Below are experts of layer 5 (counted from 0) of a mixture-of-experts language model. Rows are named router (the router's row for the expert) and show model dimensions 0-223. Each number is 500 + 50 x the weight over its row's rms, rounded and kept within 0 to 999. Numbers have three digits each.
After each expert's rows: "mostly gets" lists some tokens that are sent to it at least half of the time. This comes from a sample of Wikipedia text that the model never trained on.

# expert 45
router:380525450475553513409493595476506558398391500589498515510477522371603487448441453480516510536503471478544455498455568506515431543523460457517592491489568502537514507528414440548534533555486508521525460533449475484459494476532393521494640492533473572473520404563452491468411498438493484505595538546422475480541621546500567492540541594421533377512511548457516498423422504612494505497523504488437425509496457554559499507487456528566591474565502436474505535467534429399544493458573555550563503486573532474496534551446586603536557520499484543521551497499567393554452547484470516526562537498591446453517489508476568460508490502557495521489503476550543422551531485453446569478471
mostly gets: "|", " |", "):", ");", ";", ":"

# expert 32
router:435628476422503479396365545541516461511543487419450596406502566481525502401514520556490467510550464538473479548547551470564507494535412526470422505488473512460471539463528518485521416482518489541525502502520516462408485501515404438514586410501436567524540459615469518445440488490530518390513546406516502447538439539496497506555489537550499444505476537532412480535560460554583502381529448468407385522456456401460524479557498487522413460612475497461545518520486537552526445543523551462588534527440508461444601494483525539569506538513594495533489529492468428567419523450483523414422546461463491534450383513469437522495547487487539480493423545510526464425569425488477500552460
mostly gets: " (", " =\n\n", "′", "(", "°N", " ["

# expert 47
router:491480508501451559504519572427449508545519491521444448510508578447564575510506471481480450515520464441517532415603516434489567447470637492567428534452504444569504514472464595525524542558542479505444548482436497488483590438495447471489484555520420458507456417458466522541540588538451468480484486454565433554447341407502468490412558455584516552479437499480434571471550492533545555535513533543462563481536486491608500523472445506530418529390499551514506464466582473564476495489483461491426514572505513479501509484473447488457443527569568521498512593554481513426446494462416531547499529518368368558623473512510444552526530577498559505415516418505520583563550459429510538527571
mostly gets: "ara", " Ma", " La", " James", "son", "va"

# expert 15
router:442462448504512482494391469616533512474515463516576443495495484565489571496489509566493451567399610427485510478534522466481427446544614442449459529580416517409498550505533470490461515433506470496408515496612471490511453520482508558506535504446584614577459500541516549418574474472484535573483473442515459591515448449473452355465503454527466570474529479521486569560515472470522540550622445451503531459466528520517461512524506493468488523467412519547509516507482516517528528483536548518456449478494503534516466649562480424538448557536511471548486463657469540591540484462560399504564567486517554392442444475592502416472559528471414477499479519443425484484525510579448472440490
mostly gets: "ag", " re", "í", " Y", " vis", "og"

# expert 20
router:561554578480525527515487456491441401460553586563513405486415506522426489571532552535466495519526349521578490489584425536503444521526569417535486618511474436524390517601538558541511500531554522451591488465511546489591549453530478485417501503515514375459541464494467424489500487555472497532446501449476410484499530502477537426471474522508514547515405495429524497537429480450483444514533534558515437501460532483464503459572490455463554533593427460456446544552511472447559571546406561452529484482499474571504506453444358519527492514495462496518486452429495430470565497595452582551434439512479490454539511497529437431374546586465501491503531437513494506579470540492634493508560
mostly gets: " play", " series", " played", " season", " appear", "\","

# expert 0
router:499495484431504411449415510494552508434464575429420415488504434561499451558522463432517450444408536484556425426494433508488489562417408553564456446572495481464512543471606510492515484557506537622461449419458468545515488468531475485499475483385510575566555456490492582565464518531552481461485532468442525503473468555497532593440443529437573536464485473496560515479479501426611477388512530513504448531460507500619447485441515364455476516539485468591487558536462501453495528514614523499543474417433547548604418546453485562479517531475492494416620562553501439532473494630484533513475493565412435549433512545532541550533519437479493521485547433536503518487529508489489478563495
mostly gets: "2", "3", "5", "4", "6", "1"

# expert 12
router:403475434514462544508463483518408586462552536569504509513471482527474547482420475519483569549455508528520464618500500531584460453431428498572504526578576436494422476413504528531455376545558514519475547459522497453499466507537485529517600456506454587613429363486578390465494540541470488451533553569513573556477488505463597493428542451552434411443575561526466450523475422491568559529376506485472436539439507441452460581468452446386383506517477490438526426440482500463488592489482431446569506532503546455508521477496459530539493575502460517479513510495523465589449551450480479509444472484511485482522442501472487470591499505561372596503484560504469532505457471493508427504533
mostly gets: " .", " sur", " —;", ".S", "',", "%"

# expert 31
router:493435479512501442464452501479548499527374419478503451532462448479559518475446554572418395482569456441511471562470490447398489429513593494510598515516535518467446490494598477481461538488436535470453468453623454496573449508528519500447477497434505447456557543491469541479527496607392490449383511462515514481498451534423498542553472524476507528459460506486594524560448571527536459552595469482564487490535428537435500525519539528523463566451537466505554542420420612469480502480449463482488460478407442423487456474518582505519571478490637489479526534472511433489390521430503470590574470530483600528461555451601482535495414413510448529440533551404518502462545491614526473467481
mostly gets: " L", " l", " st", "St", "-l", "-b"

# expert 36
router:508513492468484526532499442477531446502537516386495549461455620528461428436448520494383527424470467659563521445537544453505496405566497523410471517497496511557498515468579487497535385521506512507440446489483574454448429557545559424512464508552507446458558517517482434564534554494529537480439483596462513549495425531528417601466474488521552491477463496475460507497543525448459505509506544505450485567416580476581406442546448465510473575478552489488555598486473473508550399619405460539471427434510529490501476500478577499537473486487438462438438514592453443486592442520378532559499417472518562503562503558602457501482534471541611412484497486551477528540491533530561418518475
mostly gets: " man", " people", " members", " children", " Man", " population"

# expert 40
router:551434579475513596483509494450537431539529513502514425521488506428382416583469523505527599482541522472510461524470507533531514519499434433538477580462499492513464510562494506483436572510506422492444507573465523502466462434467429519480525588547484505507507537446505498536549461522515490444575491472421399482455526572489468533506423484490516392487444474415586425443468496410425479506496485531551499428498474503393589400456442475547526456497519582476453478405614511461439597471553428563502436470601517487479560512602481513461486522497481561535569541493604440453540535511595446566495491529503557442519514461515440556507544507553580408545475615585464493596548400453505518425480
mostly gets: " for", " to", " on", " with", " as", " after"

# expert 46
router:476448448523470484592549482491530582553625457560522423495490432556542486518509523541525421432453535490459560448477482604458529458464463470430551485547486528506606499521453559417364518481526492456447492548431456494443421510484490512528500420488505526580573488567448498539443523442535531510534475482439461501490349468513419435377507460472482591511499510482452582508569538436527542512449427546484528476515492458509527482504533522563580567405554557457465510565501546532434585479478554478512535586489486440535467549549388467433485500458541426490435453608555466548405507503568509527601520490452413518416466498539552510556586472542444512463439504372481456510518533517480442543499
mostly gets: " o", " Tur", "ü", "ö", " O", " Mur"

# expert 14
router:521391506529472438615508469552519599511557543538578551607506513585453556526574552436519497440578589563554555446498511505461522489444513549458500534542482545417551506433399480587494608433566511530554554555538485493461535485509469514478508485465535541518444435575520529438495514464599604492490443505488501513429429497536474474410516425476518601492557494523524508462564525556560529566470449518529575604492539476501448508485468476503495526464508510491461431520568477587503460453585480466449553551450507484501431537535477476553530432457493437615449533588394565559558499442553407500452456552456443509510523507492430456477556578550395523448519499444430440522479570603479571481543
mostly gets: " Lu", " Kar", " Gu", " Ju", " Mal", " San"

# expert 43
router:468544496566495511494538410461529534541532553504481569583514524456482515452548456495416486510424537495490565403530566574505437492471557619504482480516457552604563422469480504476488516481590450503530568541507515567531529471440473491572541415423494491529458465512554543569449566468506534505535410540498456504394455445462449494408506535502579559493533527456487485517564441537512512472579445519492502453589559530554493501474527559522506491457472528615371503630494459539409547447486587434475580590536516459458457533489410535509476517515477502555453481559394622474462521472557559473477544475447452566509459479531506521527536565549503632497566364461491468537401525520500567442457
mostly gets: "ford", "son", "wood", "ington", "ton", "ville"

# expert 28
router:534493592501536514517498565518489393424407428535564448534524463471408598473545573536481534571515340511514520558438492498525480556583423498481486592509518531515396455557488540564372496530469579525544493447468467477526449414422359454487519530600520501541501515483415423553510487503532522434465516396459468459527414535532521462534486528472483445521537478519551468503500495453519508479488460477550508510557414435527543457544477483482552569557442496388557514458556465494453492444476507522515522486523488484547477556385564436462555476522463560500593473488581444449518447579403407511508485505433510531542567504550425448464505540583574483575528500487462428534467517419509576451564
mostly gets: " which", " was", " has", " had", " have", " who"

# expert 8
router:523478468489462411611483490487447463543544514469504589553489456528409445550590549495466435493526558517475495544526529528463500446454550593533485499462504469499516513501464513495584523516527465502489552551535501522525557493431547590600463539454483419474444568501581561569445475600522541507594414543544482496496513484578549559403550466447499479492519472543511558559491464555559573590419467536483625418506503577487483500461458530486481533494415531524408494442473441557374477369522549532457543566515596420418470537555396499490491542502484523530560478489496573512449510425583547514475511436501472564535414474486607505487610441503487601532528533406492565499513512571464539433509
mostly gets: " William", " Paul", "son", " Richard", " Thomas", "ston"

# expert 21
router:591514516476497480558424504460518528494507504446442556554521544388506491507548455457498576442553512409528563517517503477479552570567481504553546492463553572547495541414377438507530556437569513526464488569522423542421577476541394498539471536546516431452437519524452480560475535518455530563463474503466578464592379490548499589478563562494570427439535472467474514522493536508541541539467531500545471517475435508546527573526490557559551459448426512432525463546509462530487415490491519454478585551608559461558499489452461488545521454604421493536435594445540431449474517482534500499602499600461523470525448467591551499503601467503452417461430434550633483619522500459491502539562
mostly gets: " la", "See", " MPC", "i", " It", "born"

# expert 4
router:512471484525520459572507475529498642513499519594567523560519512457517607503572519510506398460522485432477618486500528453520445463541545546462541527516481599450560479542433493520360559487590529425486542512503500487467419485505470513509601377428468466514448503489524552541485541541502537537424509466475493499473528422426467467499526572559574557444548517533534586484551529428493541497469419483438576524551451521496367448430604472548540580515470562457514497525500469474466509506508561470490563476429539501523441491521391480507460406510455480559488565584464568498494583498516403522523511532377500433519493477534478523560482412558446492385513460440483487531575520554508535378457
mostly gets: " Michael", " Carol", "hi", " Ke", " Tom", "ya"

# expert 24
router:450606510464494532486527520587563400463511518500505476429475520558512443449479437534524518394400452533536459348576521522578485523521509486430498493493542469534509543502512510486603436536463488515557510459482518473487501522553482528476525499519535492478511459503450538453454552432435524499499542545436486483475562409486495584565467517508557465502443539467375529482457465553533522455488416526440501491447500466526490470556577458478569420573403412565576574694521424458584550576462521502501514483552526525525575507444449542512536405491454546559537482421356556388556461530424581601476556491527467465511477515450576487498579451518561481534532501544597481492537484480492502511489
mostly gets: " player", " Candidate", " Location", " Awards", " Kingdom", " Votes"

# expert 38
router:534482590544520533508596567497587464527472422461462464476472444551565563501544517441487497502553496553554469444495483474519497393573561529452545549513549469534498575512462511479455424490456543405543517458590461502534474530556482448489488497477490456413600495396460472522510493474520429456360495487499441583523553504464482453494528503533464576491454585483511496496493620427408491484499524543540427534566571513550608518584541417458418516489613433517599514483474562497497574570477425444509488533463466548521560458486548454476550419526464514529455462568588470485476499466507506521493465555522511525506501480422533505633342408404495502487459514494474589545476568481588421525498
mostly gets: " dis", " cons", " em", " us", " trans", " requ"

# expert 29
router:592480575476550531522522570581448456439500575518499511449487486465447466540518512462483580583462561535474487559473439591536488482466470478396478493470502478600491443558465453523516570514512531389570475447443525502520559502493608476554444534527478458483482578527470547545494516437482511549543500538587451552460651484378548463559529471467528528593575561435520453443481553538402453537471493450502471487496504475496478545448453463498483489505535511491532521551482428543554555504497426518560524488480453582518530463425523546450485614522398473505456571447457534466474529540457574484526477463647525397482490506426515480559430589531534536613496547540470557350432555430545494493555
mostly gets: " most", " his", " more", " football", " main", " own"

# expert 39
router:499441503486402418583515512512556493582508399499535507494535521503582516476449469465558481448470527557477459540432500456347589524531538545506479503504502465466566463419515510488531534495455491581531451483541538483429508517478579457468564466524586489466552431517498543466518524622491561542504485482530598515567445552575422485402431409413476551455463466599423565594463584486549467571474506486567572556534528534452428461428491511488531538448521487432584513397425595465437478518467455491511517439502469499553467522526498404496478467515485435490416568504485398578553430524515386436514453494529518542447504518507469518552526367464473490441552543433437496551516500584458463524520
mostly gets: " Cl", " Th", " Gl", " C", " th", " Sch"

# expert 11
router:491448479480513537542421540472403523548555473513515544474482557478481556515492534397518448473405502454507481570561471453542402538494532476553498564458553519501444518452532501589528456525492509555501511576559434472509561472370450556468451489411505486507547503479598482536467420548476505434518506561482485523490563569566527498509467474567389360448492514516541529536536514559501525454437515503412406507495417568431518431453497519438465522468436507552508490534409589490431449507523460463558474427510444556424557418597467503457418491564552525421507455366509447493443561483632550470451425489480527500496462537574565519438543505464428573468566442524463536537504539478571462460389
mostly gets: " In", "In", " ex", " pro", " in", " Ex"

# expert 22
router:469506467476541578460490536577401568479462553498481576543528582498471480551488501534429526489527474388519457481518475487484436575403412487474438407493516541528531525523465502602522504535534608410458420452471525465566553500432559483476425475477401603463498452542519549582392427473493539609506505571606514464529548500486477507484524533505519514486543490554472595436472549484467496545501541457522563518525458499412535566453467508551476489517556648500494519546504493468420484548518540514550536442503594517513513432508584525569478559498544489420476573500491398420474431475497457409419500482512517501463439584510414533438493647518500473529481596518569527503514421449448581496489
mostly gets: " the", "The", " The", " its", "orthern", " their"

# expert 23
router:426507450582582546421554432476436648520470461557498541530594420446472467536533532397569519533607450431497528476407558455539495531464508476555511529510548579547526536564486485498446498559560542409498533509465467438514560477433499465448583530552455495513516441378508458458500524432528421454539507565470423410464552518405588476515494631534482421487453472502491476517467492538458460528505453535511509433505450533497537478499529489559607501509488564528441518433620522439455532538561514485544462487567503498427508471486476532499552490457609525572544451417585520498491492505526594521551503477467470529498582449550515502536391522456493475486553582479534408583491412484538501394484
mostly gets: " Best", " Love", " TV", "bum", "levision", "!"

# expert 19
router:466502548497514536523530407521604571493474443484527524556434503535540552481466544600525467486493560466550510439470437480503536503435510596531523466496527531409497517452465474441535507459494500577571557495615478485524520541545541551467455528444614552491487519492580576362466499537476469512473499559489567387453549485526542558499490565468553498510445455548451491503439570505577464535615527517512433576436483509502525525515645509411487474433493386601627523557483550503515460492489500504492539487488496487488594454533462475488562400386533548463499434425524475420573540486532507487497464518503499472464486548516624516581490452325493505476521539505488469438577474524579450540454
mostly gets: " f", " F", " w", " h", " H", " fl"

# expert 34
router:569511528480524474504391448402547467518513454484457571476470454537430519530477487554434559510495452496493485508566475526561543510491470432514552535497438402480421553449475503434398546477479387505466514442428533464546468572586495580519456601506467420487412577453486562505630463532467507504598490463445423518412572503514539564523506438498482576571527471350536543478428498479428461484520555481573583464526525509544550559629496487546514568554566544486434549471495616503527483454513508537460404478447448461498438518576441513497511508441463481596485475527573603477540524496560503456491466437562566519560491450503437558550534521550526448512397527484446478432482429503529507538480
mostly gets: " land", " up", " out", " moved", " kill", "ided"

# expert 33
router:488423423503483529444522531521486525466467496551525463393528475507545473552503540515438418421491569537520458457442453439636477468448505500508542515487509528503517471508539462478535500488439460364462536492503558500436458486419491542416355548519498507494558511530520441495626541412548559557471513571556501534486468466507469552599496510568424531587543535460422437455547433484472443520433435456499535455496469481482544543469561522413505449443519523444552478481539496420503501511477434524444518483510530542494493555421545432450550556586501519462510563472487535601481506564475536610467452513523430506525632526479453383506540441625509350440449407545476531508470480439478417544495
mostly gets: " this", " all", " No", " one", " most", " no"

# expert 2
router:520457495471472540553554470501531476524469448514516498476525405589568494398484513496436386539554561500491481595424440416450469411464519557557503451570521471434409614512518495550512526525452557414478443550495553474503596575536459548429401525467551489579557438464575459462603560505531434518364594434481527535502476530486534490414431517558464462480501505512456553463543565477530463516491453474542441456488537524423474529543450469468516472409468446463491524400473536506506483432496504449445463508430483538492571420535501411544434419489555473465472450567566477466422458484579524511541388558435479544433527488447533503498511428435413448451465492580476502572526452514490405514535
mostly gets: " aff", " prov", " conf", " av", " sec", " ch"

# expert 10
router:551437464517494467499492492481473431557548514514525436459528525472501552439485534513571474423494567509444568518506463486537595528444527534588487421529494494458496506467539438444511401515426415590520537537515557540466566489467614615526447446508583533601474503492570420533560492459531494449480575484488506485557436548557519423500533418410548561497587487527505437487454555438562522451517542509467597500528586513488436471508570459486467412437488517524545418448453458470459518551490508511456550516486443487374534546508502425362500473518540506477471513514464560587553477398469548456409560528414426484445420485441500517463469434434496587466512556518420591443458501516498478636529
mostly gets: " Mar", " Bar", " Cor", " ar", "ir", " Liber"

# expert 5
router:500490473469534499445575573491473511416407521544502572502471475453544498546511520477472628531545487428457483466441493600542441582441364479531458449436510551549554456557539542532478528494531629446540464455434487478543552453455648477468470508430548558445569479537475453477499493388514473577544530527586506500576522564477480425518593552475506482527590481638514500448452521583476493521523492434548496506507417491492488579463513526568533544504583542586559513523571547479505534496514504485525535433515534483545546534430610592516519527530571479475485548458493452484488429455522473515550467527583546474412489585535429449507488572542463500602472622517555533448519473434498550463564
mostly gets: " the", " a", " his", "The", " The", " an"

# expert 7
router:480557472473538529369494486499475509515468495539498593531518433474467477442399550428547480578551423502543411445445475453528516501516376545559521487494460535445400493529400505466470413489410565533528517563540495424469449458511408463517572435547494474509496502439578462412385478526447429428527579446482551419548541510560511476577517527573503452485546483613555536483515435497491533563499478489537518539571436555466556410445487468479437457522438466492459453529461455556444505508567522442487462484466562486543547555487479529532546491483511535468557448494635437552514447547465506465513479525548399512515568441546436461423436457445575497517366580465496450528506560409503426529478
mostly gets: ".\n\n", ").", "\".", "===\n", " ===\n", ".\""

# expert 17
router:624454535505559601492517582476480463503462508546472379447490503387376487501499502586608609569547466499489495526413474517524560504493444398528543615519483579496503451561469469575411497542468502442544429507464522515492380423438421468469583630581491475525517500516517433588545418530570472485553562422489432466537553505492503492491488512470497423498443476487583399498466472486499484446494476599503476509456428510468571503479439517530532517537446537424447447413585521458475523451507519505485534477581512561489491463558440566493547515510461561564544541482598412468512533498505507569441495579469559456545609537485500507483525537518492483545513573508490417540514469446509546485499
mostly gets: " and", " with", " or", " to", " but", " as"

# expert 44
router:462655398528516471488538499442481557449490468535511471469522462500471581495519481466481510492463456497527410555460551419448453552586458563478386514435429474486451501507547571476518468512382566636444469526492511503451488490488383452546546542488489519537410530527482534443429495452603457372422479454516488442448464513550463438611482570490501406533526497593520562507546529567577455501634545446442357485510456455433437502424443603463441546556500467465518428523559608496545457534578469445537488469498516431515515512505518509533505484493505515449556467472471504437490484474505524466520460432503437527564560470507538495450515511497446567476514491504526418525505511557489511620520
mostly gets: " |\n", ".\n\n", "\n\n", "===", ".\n", ")\n"

# expert 16
router:518571583504427429561497491473497488478558483411504453410442549468498520515493408495576478439495520419461544463559484486340530503482395475531507491486410517537564436450459537492501575560489506517397530537496453471388432499471561429525585414568528500503539551538485523522505545500451493514545549456532498472530413561602475487529460471416476499428530489576509448509537427427500507409489620420472536512474554444557486471495491479554399519506497429433485503385527454470501417523442555518540474533583488525667459464499594458470488583539543527506461496560434519533534485555498445465467461488540575522502500575555493542507509509548561474503435438479522515521449467590402430446446
mostly gets: "\\", "}", "{", " gen", " \\", "_{"

# expert 27
router:538509404450589538501531459530443410530489521476456588526493496506447393498468466429482522467503476553501477475475463560519566475453591549410424425412563481537422442540520512496489387472493482509514468444469488458541470562494587471549489502494472462519444524452407524549455526393486492627504474543525512480507520435410485498475518529516551576576486511462535536560557506519508574506513489478464550491581517514519383504503490557535552495518499596571402640647465456562448505539517497531526481511577463564456525495430468545473502501524494542468451459483468552364522488451369595465509543433475458444564480492502457464509375548563579514588571509529555501501485502423471550441473
mostly gets: " University", " School", " Air", " city", " government", " London"

# expert 18
router:397413541483538509383553457471495560510402527478555565561518627568590471456497574592471534551464532508492626495438527448534495484630535498492496457548503468483552546519533448577488404481454491559556494508529544547537505462577514491610521518455512543443461465471515503547499432557458550477391495492436601502527414541477499436384481483579515565489480504559511500588461503414607496526492598493516461430460497500447524556426558568518549500499551518502477506475385526555457486611427437486491504543483493464507494547572466443537483460452457482569455607566424464460552535561482454531462513471431478570498600447483530561472490504442548574478499462492537496509483556517425471468492
mostly gets: " m", "m", " M", " Am", " gr", " em"

# expert 37
router:451454546539484458476553547396589523422514414492477552537525533454511547465540500514557389516452542555447463602521482499470489577579411498524518537525488508488509510519495581550566448470535511517455446497498493560506458433515480422476459589470442541435506463523497425465448418476509514473407437390567533451544465429484442460510555545579425535486487433616603562583461420485447576441571503401524436528460575515508418492535500473486392541516534486496429487465429550557519544520485467457464510529456489480477481563574498496469553525481582474365505459392531444556552555548441514496492504537415481569405532556459630511549520504475496502495556612466466456478547480488554527512467
mostly gets: "–", " '", " \"", " e", "-p", "/"

# expert 35
router:383523413497418500425408544459540577472446467481491524471475549438551511485461551424534441525522415520545456474496518436522464588555416444450530473462500513444434501518477542469565506452421513509505464523498502481488465459609378426567616496571535600480489526586497525401393453434540518430568477515414514415448525557526420497568494517462455408479477520560470467501472453523519490538523441483477479502484543513523473496552485594564465470569534448458570415446577563546544520495567541503533462452518525486467538544438644597505506538466546484473544518567530414555474488480499482400487549501552472493522446418521521556499439466415460418513435516522537409508512477453394563513495
mostly gets: "\n\n", ".\n\n", " |\n\n", "===", ")\n\n", "==\n\n"

# expert 1
router:585492485500488546446510456533413522530430542533494592532487534566525485449500461475431536550489531560486554544572516469462462453498575505502491518540560495430481513472567476505549556507491453556459558504464522632586433603582579574540467508369507487453454533492565482572660509576484465518539554539525564552469660472438590470562554446458510513520516479438492532505484458444548510449616528498484610446548525486436480562517501484540486468470543483398382535488551435523579517517518495467439510500539457455473478546477513504420433570457528522556474477469392569519539486483558417406539492423546558491493468475428505429407462424529510551479459481449447527464549467524503532432518
mostly gets: " end", " kill", " follow", "oot", " larg", "oard"

# expert 42
router:492495453500440432553483460511566490481452587549516488489451468523518420527556471598435543496483527458513463496481564477508433494523476485577486469483497478561573531518490534375470521528559413513439484412390547499511588457491570570530512509571442493517505568410497500517549469531481538460472518477531420614554461478537551463587497443532501568480470549374521513531435527580392470403375470536464623559536573464473649520528582538549531468560577499472411455517475475526578514408516590504423483526494475526485424473485585544473482516615442517508479414528518546471516539543497502545458524496529585561492527557516588544516446549472513532512501558473520553517429501476430472485401
mostly gets: " not", "ted", "ered", "cted", " known", "ized"

# expert 30
router:485538488525514420503526529559490467540624514489510443508497469511528456529579556485557461533566452563525514576479507503489609520454551554474446427513548459447519514452557451513562518523481483535555453441429453534448486519586569529431429498430412490549562524583475571508346498627498539514475481553528568523593452405595515488503458455487501554453500538465487536491498509348447544523428501475476527513512425520549546427469494532427458432512483517434429472457438570437559487499569538539532551485518545386493451561530475440509459547487550463418571425472478456460491424522430519473470573487495477540505545574459485589483492468462406471468447544480536611386595465511502511594499
mostly gets: " W", "ust", " September", " Le", " May", " December"

# expert 41
router:489528516483338487560411579577547588518588488460550530432520473569502444526493480556518483392487517563482470473465517521483603550524482458505528542568508526479671516460521487444578542458476455515476486653548492477374588490556444558462450498608571508462568436461515512457442559464485538510472534497505554509495527547574476545512525404500501452422457452577376571514580538539541506478366457510456544585458524496546479511534568446495500424514500426443545534464431467511498438499491556555565500556510452456552479455520516447488431523527487462472510491447425622568530479452536452535496572476511472516495423470514500447471518493487438495524532478564516560509571526590484482508463
mostly gets: " d", " Candidate", " Ant", " Tor", " Coordinates", " Gen"

# expert 26
router:539489574507544497453486473412591453536534443429481482520542518493479507508513455534514537499470549548432517474521547503476545486495502548467550418439507466509492460453514454376550420466546421490474531445422546437571511535535576519468571445583508404478516640435459471519489518453483444552511431571495553552507521441436479568496525475552503545508452539416565474483503479524400494527554552550521508513508588570530584538646477541524550419514513565562459466492464366508550489492513442504479497554424393511488486502458519494478553520504391400510495529570462569415446550506473524546501427465575526526532429443417471469528396498478525423488483429630561435445386494539506466529553
mostly gets: "ction", " number", "ission", " oper", "ument", "ption"

# expert 25
router:475481533461553422501496429510510504530528575401496538473493517449534432474447489512541524470494573504416505443570511603418535489471509458453486343541417473476598518464480468489469548477476482576413522527458515542464534570417576445535473503580493520513459595501429495491536523449504398629633482533506538568567471491512515537504428491478543480535546506408589390458469474539471489442475493428439498535505600515472471515616496542493564500526533496530530523528499380522452459577525422508476414504465550540532477517506556524488557444552523500496464520494456581447493561564466498432585532458609594549483483523522489417538455563467568475555527413511456441399460582547485560490492
mostly gets: "ical", "ism", "ological", "atic", " similar", " social"

# expert 3
router:519451525504472491508474601483523405470504458463498498469464459580550555476440422446525578527494562577445426579538493472466589497523546403449540421521440501519459504500513502417533477451487355537490554593554436586596454569545541540533390461529523513487477432407452500573643483409439477503439555426498488550498471488529480474479549437500459542493513491400530499421569501534544404499457520536564577537583538541474515532542413422525590461427572486476452485503454453468487512570469493501476417573565424432449436365524514435480475493497504421455475536543538500581456493500437444539575534470475491428521522475528480471506461443515551501527476417500557475481567540477506527545545
mostly gets: " sub", " car", " comb", "ip", " ob", " cre"

# expert 13
router:451536480541436445540586383531521517485491450550439477500521525544575515478486458397421470501511570565536479604492482613498413478445578469489489466547482468501508409507548555579565562516515570457501543515538489596465570552472527549545366472420453493532535527513650439449570553500424483454510450547497527460462508522483546424535452519510449447488547417551513463511520488546481542553545660496421440473445487415388481504421522511399492528514403450577582488428438542466602460472431475476507488475466526543536531467480573493543476536463503504551500515464510543579463435540521459484453522579492516519468476548417577510444548520518505511482549424526456540464472574512584463503554
mostly gets: "c", "″W", " conc", " inc", " mod", " partic"

# expert 9
router:451569531474469470505581533504476437486519497565474380562543527481446483579505470476647553587471537550473570530447479558540493490408359561544482468545545451482490492492506523548546460443545634537516471404547519507462408517545465415478507442425459553466555431508455534539415597539571479559493553483583510465545518538496535545461520569445439566536547551520485455481455461444504549453464506452484460435546551513581464501478448471479399464546430545525398492527483443481571532462488531545486565463443499522517403494557550462566495505437561428484538463415488434587457552531478469474503516526431460556422566582484545517449456531556448425492541483444510591397477533422497469516453
mostly gets: "9", "8", "0", "7", "′", "5"

# expert 6
router:411524539495495431444523410513471447478518501474511445548511475519562495574492438441517459435387482517532493556488468521547541599538474560505501501474477539514542478458599495530559493497527518569555450438525525492545515514475432488486489417397485527537545431524444584582428579484508498451477562425495561532390524544528570560472443518530516497477568438548443488422495446537549499432439529479513354579455502421573481494481430486482471541550470567589457478553538497471558538452542467517511493449417542558486413493509461519547505499476538467379600516425502419503490567567519566487496532548389426540408563494436613523468548414485455525483581457507514528474463491368409529564510
mostly gets: "2", "1", "3", "0", "5", "9"